Experts of a small language model.
Size: 11 layers, vocabulary 20039, 56.1M parameters.
Experts: 128 experts in each of 10 layers, 64 ReLU neurons an expert, 4 picks a token, a softmax router.
Training: a variant of Adam for the experts, 5769 steps.
Below are experts of layer 5 (counted from 0) of a mixture-of-experts language model. Rows are named router (the router's row for the expert) and show model dimensions 0-255. Each number is 128 + 24 x the weight over its row's rms, rounded and kept within 0 to 255. Numbers have three digits each.
After each expert's rows: a language model's description of what the expert responds to. This comes from a sample of Wikipedia text that the model never trained on.

# expert 19
router:146130108114116163105159104152142154180139147139132114143131173149148109107106113102090099150141142115102143153139137107131101102092123102079153144108147113099107120145114128113147138149159106143151156145053170166101123143107116151105158152170135139145096137157106107147142127113161102109135112114141128110084159117159153073100120133153144141100117150119139149199079119150128159085149105103108132153167157141123140108114153136105086140109109104118122105136114114143082154145129118163171109114098136145136121149113159165106142117075103108091116120152084134175151148117116143119105130142107100124138126120152138145111147122156111148120124113143155138139147071149113144133118122100165096100105153163149115161133107104108170148097184150112155113095137146141152152154112156
What it handles: Years in career spans and sports tables, like 2022–2026 or 1954–1955, plus play words like matches, plays, show, and team or place names.

# expert 43
router:121168095119105141125092119117151129164095170147146124157153162147156102101120124096107124150147149108111156147147145094129106108158102108116153095105138113164113125149115103101146151143143107155168138145080142114109103134083101148124143133161160140156108117140107108154069087102162118105131109103123117115137096107145161148119124149161156150089109121101146148120107100163183145132160111100097124139134151144110094109108148144098080160086162094138123115149132122140088146141130113104121099101112130174146109154112148178124144099109111106116108134144181164086146162116112145140124107083113109126139163105152112127109134131152097161106109110142149156148111085137101142128115106099147151156110176143152112156134107088104159153103150142103151107135095143168155149147103166
What it handles: Word-final pieces like io in Rio or Casio, months and table cells after pipes, and labels like Host, Note, TKO, nominated.

# expert 0
router:125153113106107185120093170142136153122093147153146151157145126106082111117120107098094111163158150112120157092155139112142122114108131105126149240108138112097124135158104166117160133144156107155148143142146111118111111140094115145109147148142131155151112130109103110143100111140113121113143107105117142108140109103172137164147118144159145150104106136115139134172131120139165101119151109111111145149091120152116112109102153130103082155121120108158112103142143106144109138150176106139143116095187143177108110161112140102188143111159122113148098139140155137126150133110105141128105103114125107104125182099143096141128138107151106150109114052143143154132133133157100159179138120111163091175112154131159091144128112117120158145097126144105153111124156146104160129151117113
What it handles: The word "and" joining the last item of a list, especially places in species ranges, plus spatial prepositions like around, across, near.

# expert 17
router:117095108111110081108154058137151134172151128143165122137162160161104092145121121092096105167157152113121133137150156105114107096123177100118150126112124100096125128154105116113146158135149119151156161161077171119100120147110112167106151141151152153144101113149108110151127098109154105109160112113145163118124139102140105143103140147148153165107103138109138144112079108166126191130137112101113121156137142144128176116114156077126100149114123106122108105151155110143085142154126107135132118093153119079132117155117165149143146107097109115109106144149088146126149161119113153120112090091113101111154150105157116134147157103146100113102114149160157155158126131149119147162120106114161152124099196136147116160141104095097162151123119148104147103126107135142126159153095150
What it handles: Word pieces inside personal and club names in sports, election and music tables, such as Mac-don-ald, Ad-der-ly; also get, got, Your.

# expert 7
router:161143134113139161113108080181170135156106163147093114136127132130094104129126095118110108152097155113084131154143125112139104127145177108113142140101143112144095106152118173113142160147149100145130151141154108102133113145117110130110139142149148059150098153142110105138091104085116095113120104106106090105130095104130097149136081139161146143137100131116135148190137108153178133124149122118098109148142099151138086111113153128116123158124157119129134107151105109171115140139092107141101132117174147099139110134125146180105142109196113154136102146139145138160153120113093122136116068133118106116119200119153141155148169114158126147111105153146147142158123143145088171100141094103128106161108153117132108161112127144121138161122101148103140107159127174132149163136152133
What it handles: Digit tokens and numbers in tables and lists, such as scores, ISBNs, vote counts and times, e.g. 8-6, 978-…-6, 3,731.

# expert 24
router:107099107103175124089064151084166141140121143129141075140141143100124103075134112104107116157108146110112150087134143104152110127135161108154144111118103109179166131139101159096147145144133115141149144143165054104108108167101117150121140146149148178165106140167101102143130069080140100128136105105118180102091103113143160125116125155164150145114112119098147149175128097149127112126148111120104132167147188155120091110108147140099143138119115115123133112159141108148089152143161120119132115102188106140139106130106145139079151114153104148123110143133150148112141145101109139139114109149094099099131109113136117138152146120153111128098118143165142130127100100143109152095113112098139122152109149152144104160149119115112143148111147155122153099123110158139148144142181137
What it handles: The word "by" after passives like replaced by, joined by, preceded by, plus word pieces inside foreign personal names.

# expert 5
router:140149124118129123119099068135159147101117115154173179151132135154174093133140128110104118152152146109116136157168140104144096100126120104155152139100166101081157135161105150104162164145152095158145142144140154150103101127105103151101112143142146132156099090137103112163113165130153101103134112104139123121117148099145180126144115132153139147123102154110139158117141103149173131107157099098107138165090121152114080115100151114101147152091172107095113106166132098154100141152109119114144100102143141125173114167097158131111149114067111132106096139135128158113159130103121148124110108098109097108129129097156092133111150106140093123100106137151160152160123128157101160165128101104155118128106152162157120141151124100106159158105141158105151110104116155146170150153093122
What it handles: Month names beginning dates in table rows or lists, such as June 19, plus semicolons between list items, to, wife, daughter.

# expert 36
router:166135086099097108074117083123141139099107138155155151163154153112136110101143113108117103146140148115115132130154124114119101116122139107108157100100125103133085171138123179113141155158117101148136138156135130172089131150095126137106128145140163129164106094136101120132166148120154099087118100132138081127100121134149092128119102146148149147117091106112152113151092113141175133082147126102102132135101141156135141085115153118129072153110103118085110116163134124151117134134127107111167110118108171116106114131117131163133134116137118107122102123138079138091141156109112142103096085123112095110142076113143145124171148114126112116091128122148155131143167120136100133210143097122161084158101094154136115163134121133115145151122173148106125092125179123152137138160186113
What it handles: Dashes, hyphens, slashes and commas between numbers or compound parts, as in 2009–10, two-month, Under-18, 16–21 cm.

# expert 33
router:169126117110099150141142109136155136160149147140154101153159114119180113101134107107087100151150139108109115130148129097144096102137103114142142131104172097154126094159101149098140135145136115152133154139035132098112108150106106145128097143158153134147118108106111111144092159095101093102148097109121144109096122096135120076126138140146155155132108120105132148078133107149194131143151115116103122140095135148124183104098149096106096163109164102135110110145110109138102142140157120157165091129159133127209099152100132085127146099122098112096103144136116153104157148109116139158100128139118100114147182114157140140138146121152098110120106144146157152149141080151107149162122105106144138093118131144150099144113098100120146144117095154122146086109112150127141144146149131
What it handles: Nouns about music, film, games and shows in reviews and discographies, such as pop, game, performance, horrorcore, movie.

# expert 9
router:121134118105128099114133102160146155158132118139110121145138140115092103113111106101094105140130150104118131060145152100130119113157160113188143165105137120111183111158099103114147146143124106154137145151180086062117111141102121148137117151153142110139108123171109102145120152115125109112150104102107139108181133102131123133173122155151152166100115060113142147133111103140081108144138116106098122174173093154104077106091130080107161144109107106164122116168138103130118165137123102139193119101170118131144107131098149113120152107077117178172109144136140140116151159099093142130125069133134117109156094117143135140166145113140116130112114146129152143132109143147113144162102121101150117131100143138155116152097123102111163137123131147115153107141136145108134131145121152
What it handles: Mid-name word pieces and function words like and, into, all in plot summaries and biographies, such as Timpan-og-ots, "gets into".

# expert 51
router:140126094109115103084073040158146168149112143167135107128156122159135105106109068123112104144126154100119150114156151125113112114115112113132138106106170124145071113161119173123135153165135107148155145125116166128097103153112102134156112149154153129157115144087105121154116109127111104109144111105118116109106160112150179121097084140140137151110112113100153136145149099136165157154140106100116163128161142136099083103127146124123143150094101109121114108142144109162097155156128111109132130122154080105095117137114153134176140132086114145124117129143062146126153136115101126115104127141115130087209097125143119163188157108159105125118103114142152130141126126167119140094130100104142112142110092143132126163122104111111143152099161133121150111151128138149154141144144143
What it handles: Ordinal and ranking words in sports results and tables, such as second, third, silver, gold, similar, plus hyphens in dates.

# expert 30
router:173147103119120081130155073156130143170155142141121153129146155103124104144086113104100114159110143118114119070127132099124109118158117103058146101107149123132130130141117096121138160136138106157141136134161146124092102151112116153132146153150141089149115125128100104168166164131162087112135112114102110118108132116143083114144139145144150130109112148099146135061115134123121102118135111113112133133089099162125110115132154114100078148115100100118116118139116094130083165129105106154144102087121129087103107148095148141131158110099106150094115131135094148119164141104123155111141087180098112145141074111157103150101151113142118125086108121138140150127143106162122150182121111107174127107111137171150123143118116087100154143112102157096142107100188146140149151141098100
What it handles: First word piece of surnames, first names and place names in sports and election tables, such as Pot(ts), Clem(son), Car(ver), Los.

# expert 41
router:089106107090115153140146132112143166111151129144107169132141132125137111176102079115113123134116145113107099096142137115156090104123153112117127202106129108137084111115148109126139120162141100140157129118083200142099122139123100127119123136151147102148097086074111126135110130153139123098149113086126134094138135123165148159141146155146152141130119122066120152105114113146118148159153102103104064125142139142131136130095137167125115138106153099150122123121107101177121133147111105121102129115098145143116123155124153173115157116072110133097119128151146129168143120114105145080111108094109127101144144133139133152065136122145105166121109098132152139137134110147084135086138114130151127041098184131146097125111108122086134152119093140112137117142170140130149130133098149
What it handles: Wikipedia section heading words after == such as Species, History, Bibliography, See also, plus superlatives like first, largest, worst.

# expert 46
router:117061110101141086059127153121159147165150116150124122159129138112142106098117105117109116145107151118118119135159133103153108105117112115113155140106110104098133136149126157094148144152139117154144149152169146173118102140119095148109128151140146125157101141176117104156134100110181108105132112104117152109111118096144196149109111153153143152112119129108136131129162090151145117125145100111103139162148168157114123115110131124102141144110111107131115099142141097145101150138157107149145109099141094069211088154108150131145150115087113136094111124162110155192149130113085149122107119155125106090117124107149124132163148118152094130114096122155148160147115125141114155127121105097152141158108137151164105150142109119108140145121151161123150097128108147075144143149073165
What it handles: Final suffix pieces completing longer words, such as -ent in delinquent and translucent, -ality, -ism, -ious, -ation, also name endings.

# expert 27
router:085150131119119095165112144101157144133132102157095172142131142135151107089125091114120119141124156104117164119139144108132107118126149112102161165111116110128163100156100138096136149144167111159150138120202078133127103140113102156146159152140143164153115169183110102142108115081149123117149110111103121121127123112141137140108110146142149145105115116104169139116162116145170135128152102108116122156147099145110106101093133163099194159099162107145107108162129119152105134143132112163154104109179136121122097146111158203072138106142110137144120144160108146137139152117093148114105144118123109104143090108139119149194141123152105104119103145144144153139100163128102153117128116114141122167105140123149098153120099103115142149117142144124142117142111163079131148167168172
What it handles: Words opening a sentence or clause, often after a period or comma: This, These, According, Research, and "described" in species counts.

# expert 25
router:100148099117119123085149121049151146126118099147171120129162145109104115106120121115113098150122141128108130082148148097135108099094130109156133112114129106097163113135108185108158145142135106151153146135168121158112121141096118155128106170145141090142107139096086097146135118175167102109139117120141179121146125105130114132138124138157148170136109109116130143043100113141121146165144104122112080138166110150112151094113149140105113131114102108148123117147148111137099147137156119124173097103151120113112115152104152186103136106101099141132111152133111154206158132115116138109109093127128103105130091105143137160127141108142093101120124121150139148139147118156104152172119108113139140099105190149148106141169112113115133140108108138106151117124168147084151143144141182
What it handles: Possessive 's and his/her/their before family nouns like father or wife, plus final pieces of South Asian names, e.g. Malhotra, Bushra.

# expert 2
router:096123101124114092032131126090167147133109127148110130147123130113148108111104131112112110154121153114116147129142146101152128112180131115115151123099113102131118136172107193108171152144156105150149159119175119116117123130097109146128173140149146193137112107115113104140138105097137111090150111116122125119135141104143069085120109127147151150093115133124158144118083098140084118082138102108102170148126148137126162088097148119114156135103123107087119098159138112140090150142151127167161123101160114104150107159098157129145151111061122104092115149140162151159148166117106156130117134120133105120122100103148140129140142119150103154112108177160148150141112128153123129088124110108153113154104105147156082160122116100113153139107158154121159113130132145119163152153133138
What it handles: Second or later pieces of proper names and place-name words like House, River, Valley, Creek, ville, ton, especially title and species entries.

# expert 12
router:166105133118082105130124116066157142177137131140173134150114117119134112067138118102106112144125145104105143094132149109139096120139201096157153132112075116126150132157100126122143148134164106148150129142147121137121123138102111136133132151138145130152113170178109111172118079121143102105145118105124129108162133129143088124155089150167149161121112145107148147170094111138145142150143115108121141149164088141125117092113158112085142148116177111107128118138120112129101150148113128145108123113164059101167130133098143174090160108138110141166111116141139139155140163102109157130103125116151105127135132129147159155129170114150107156114114149165151134138083177157107148127112117098156155124119152133146110139113106116113152147102075160114138108116086147085154143154080149
What it handles: Closing pieces or head nouns of multiword names and job titles, such as School, Cup, Brigade, player, Flint, Services.

# expert 34
router:131145125108115141120101138165151143124148134140155163130128129130083081064124128112100103146100165115098146119157137098141115112086145111101144178117126112154151112160099124098167154131139107136147151156118123129117111158102106125098132157149132139154119131153107123156079096113135092121161098105117157089089096115151136091087111163156138156117119100110126138154106112162095091114144094114107083153165131153107111116119143158096181146125149118150123103161145101132101140168164117117121118091202141183135103149095146175111147106117114123163122151148161150133139145102096158131099099090115102123127157115159127108087143123143121134118112122139140154132098133145110154119115109103152142128110146137161122136081111112125148158096144149103147117135129151200144165144119156
What it handles: Prepositions and linkers joining a noun or verb to its complement, mainly by and with, also of, from, which, featuring, alongside.

# expert 52
router:099098121113110136137091129165115143171142157148169153122141123110115114096139129108095080151134138103114142104143130106131119099128129114104149159116134111151080123146105123104147164128165103148146151124142091093121113153106108146124111167135147152150099097148110112140093077126166117123148111120138094115105132100157070090098148169146135122089108140127135156152121100148113102112154115115114071168085148136104140134092159165119075150109090122084119101129129112144119160173158119136110139110191146143135113135106142136150155106126103162184114145120102155131142140124129115149098170142113108128137190115138112120149155091146117136104121128134157151132119115133114151196143100102131116166110210145151116132117122083120145150115095145116143103141115141097131161146139126
What it handles: Country, state and city names ending a location, often in infobox Location lines, such as Australia, England, New York, Mexico.

# expert 38
router:140111101110146081117151083101157145138120145157147106149138147134092101133107118093096098136139164101104119080152153097146122108165137103088160168107131105129096131151122147117149142169160103149141136133142137093101109137113119156095123158151153097148105132105090109150129121164158106100153104115152125102114111108153105132134096160146164151121093108125131145116140106127150160113150103114096112131090121149108130103102159109105107144118153099163108105162122108145081149138125113100157097107099141099097112151097153091165142106111120152151118113139117165121159145101089147128135090131134116106131076104133116149133137107169095150107108130140153141146115128159103155231120102109150116163089129159151110150117107111112143131096139145119150104116139154108152145147192099
What it handles: Surname or place pieces in lists and infobox fields after a comma or parenthesis, like St, Saint, Madison, Jackson, Col-bert, Sch-aff-er.

# expert 45
router:074117112104156119114140096065142145107130130151126110154153144114124117097138108115107108156127157098110143091157147104130110105167136110094147129112139096167085135148123082101152152154151098149144149134172106100106107155091097146090125152152138160147118118113115095154145173110155105129151109122115105108200082112154148176124124145151144137105115088120156135173145109140151135131144112113105112147110127160112050100109140141111150149108104102129127105146125103139106147155138115139152124100162137122151103155104163206129141103124095150094109136145148149154141142105105139147106124135140106110139137106146135148105146108138101130109105132146159147130093074146111151122112111106151087131103116137147113150102109102103137149110152146111151101117121147163146165140168187
What it handles: Word pieces ending personal and place names, often in -a, -ia, -ila, -ara, such as She-ila, Sty-ria, G-ola.

# expert 42
router:184143115112143130095174090182124142165140157149141106133138157125141115129121122117085116137146151108122132128151159116095113106102124105120145187107191115150116101143124107105147140145110115149147157150101162085105099135123118145146115138136151129145111117109103100141140189129142096109141118125129141110129167111149166137170113141148140144114116143127131150129083101149169109143141111102087096146116098161109137123101153127117158153104207085152103099147130100138095141140145109162127121118144160132105123155103136127128139106092118143069116142160126150127138144105131140130120142140151131099144194096153149166178143119146103150120107144142142151144133091161110148160114115117140145151118128151153118149102107106095141149109102154111147105119091129227145149138114109
What it handles: Single capital letters and early pieces of names and words, such as D, G, Ol, Daniel, plus words like led, each, series.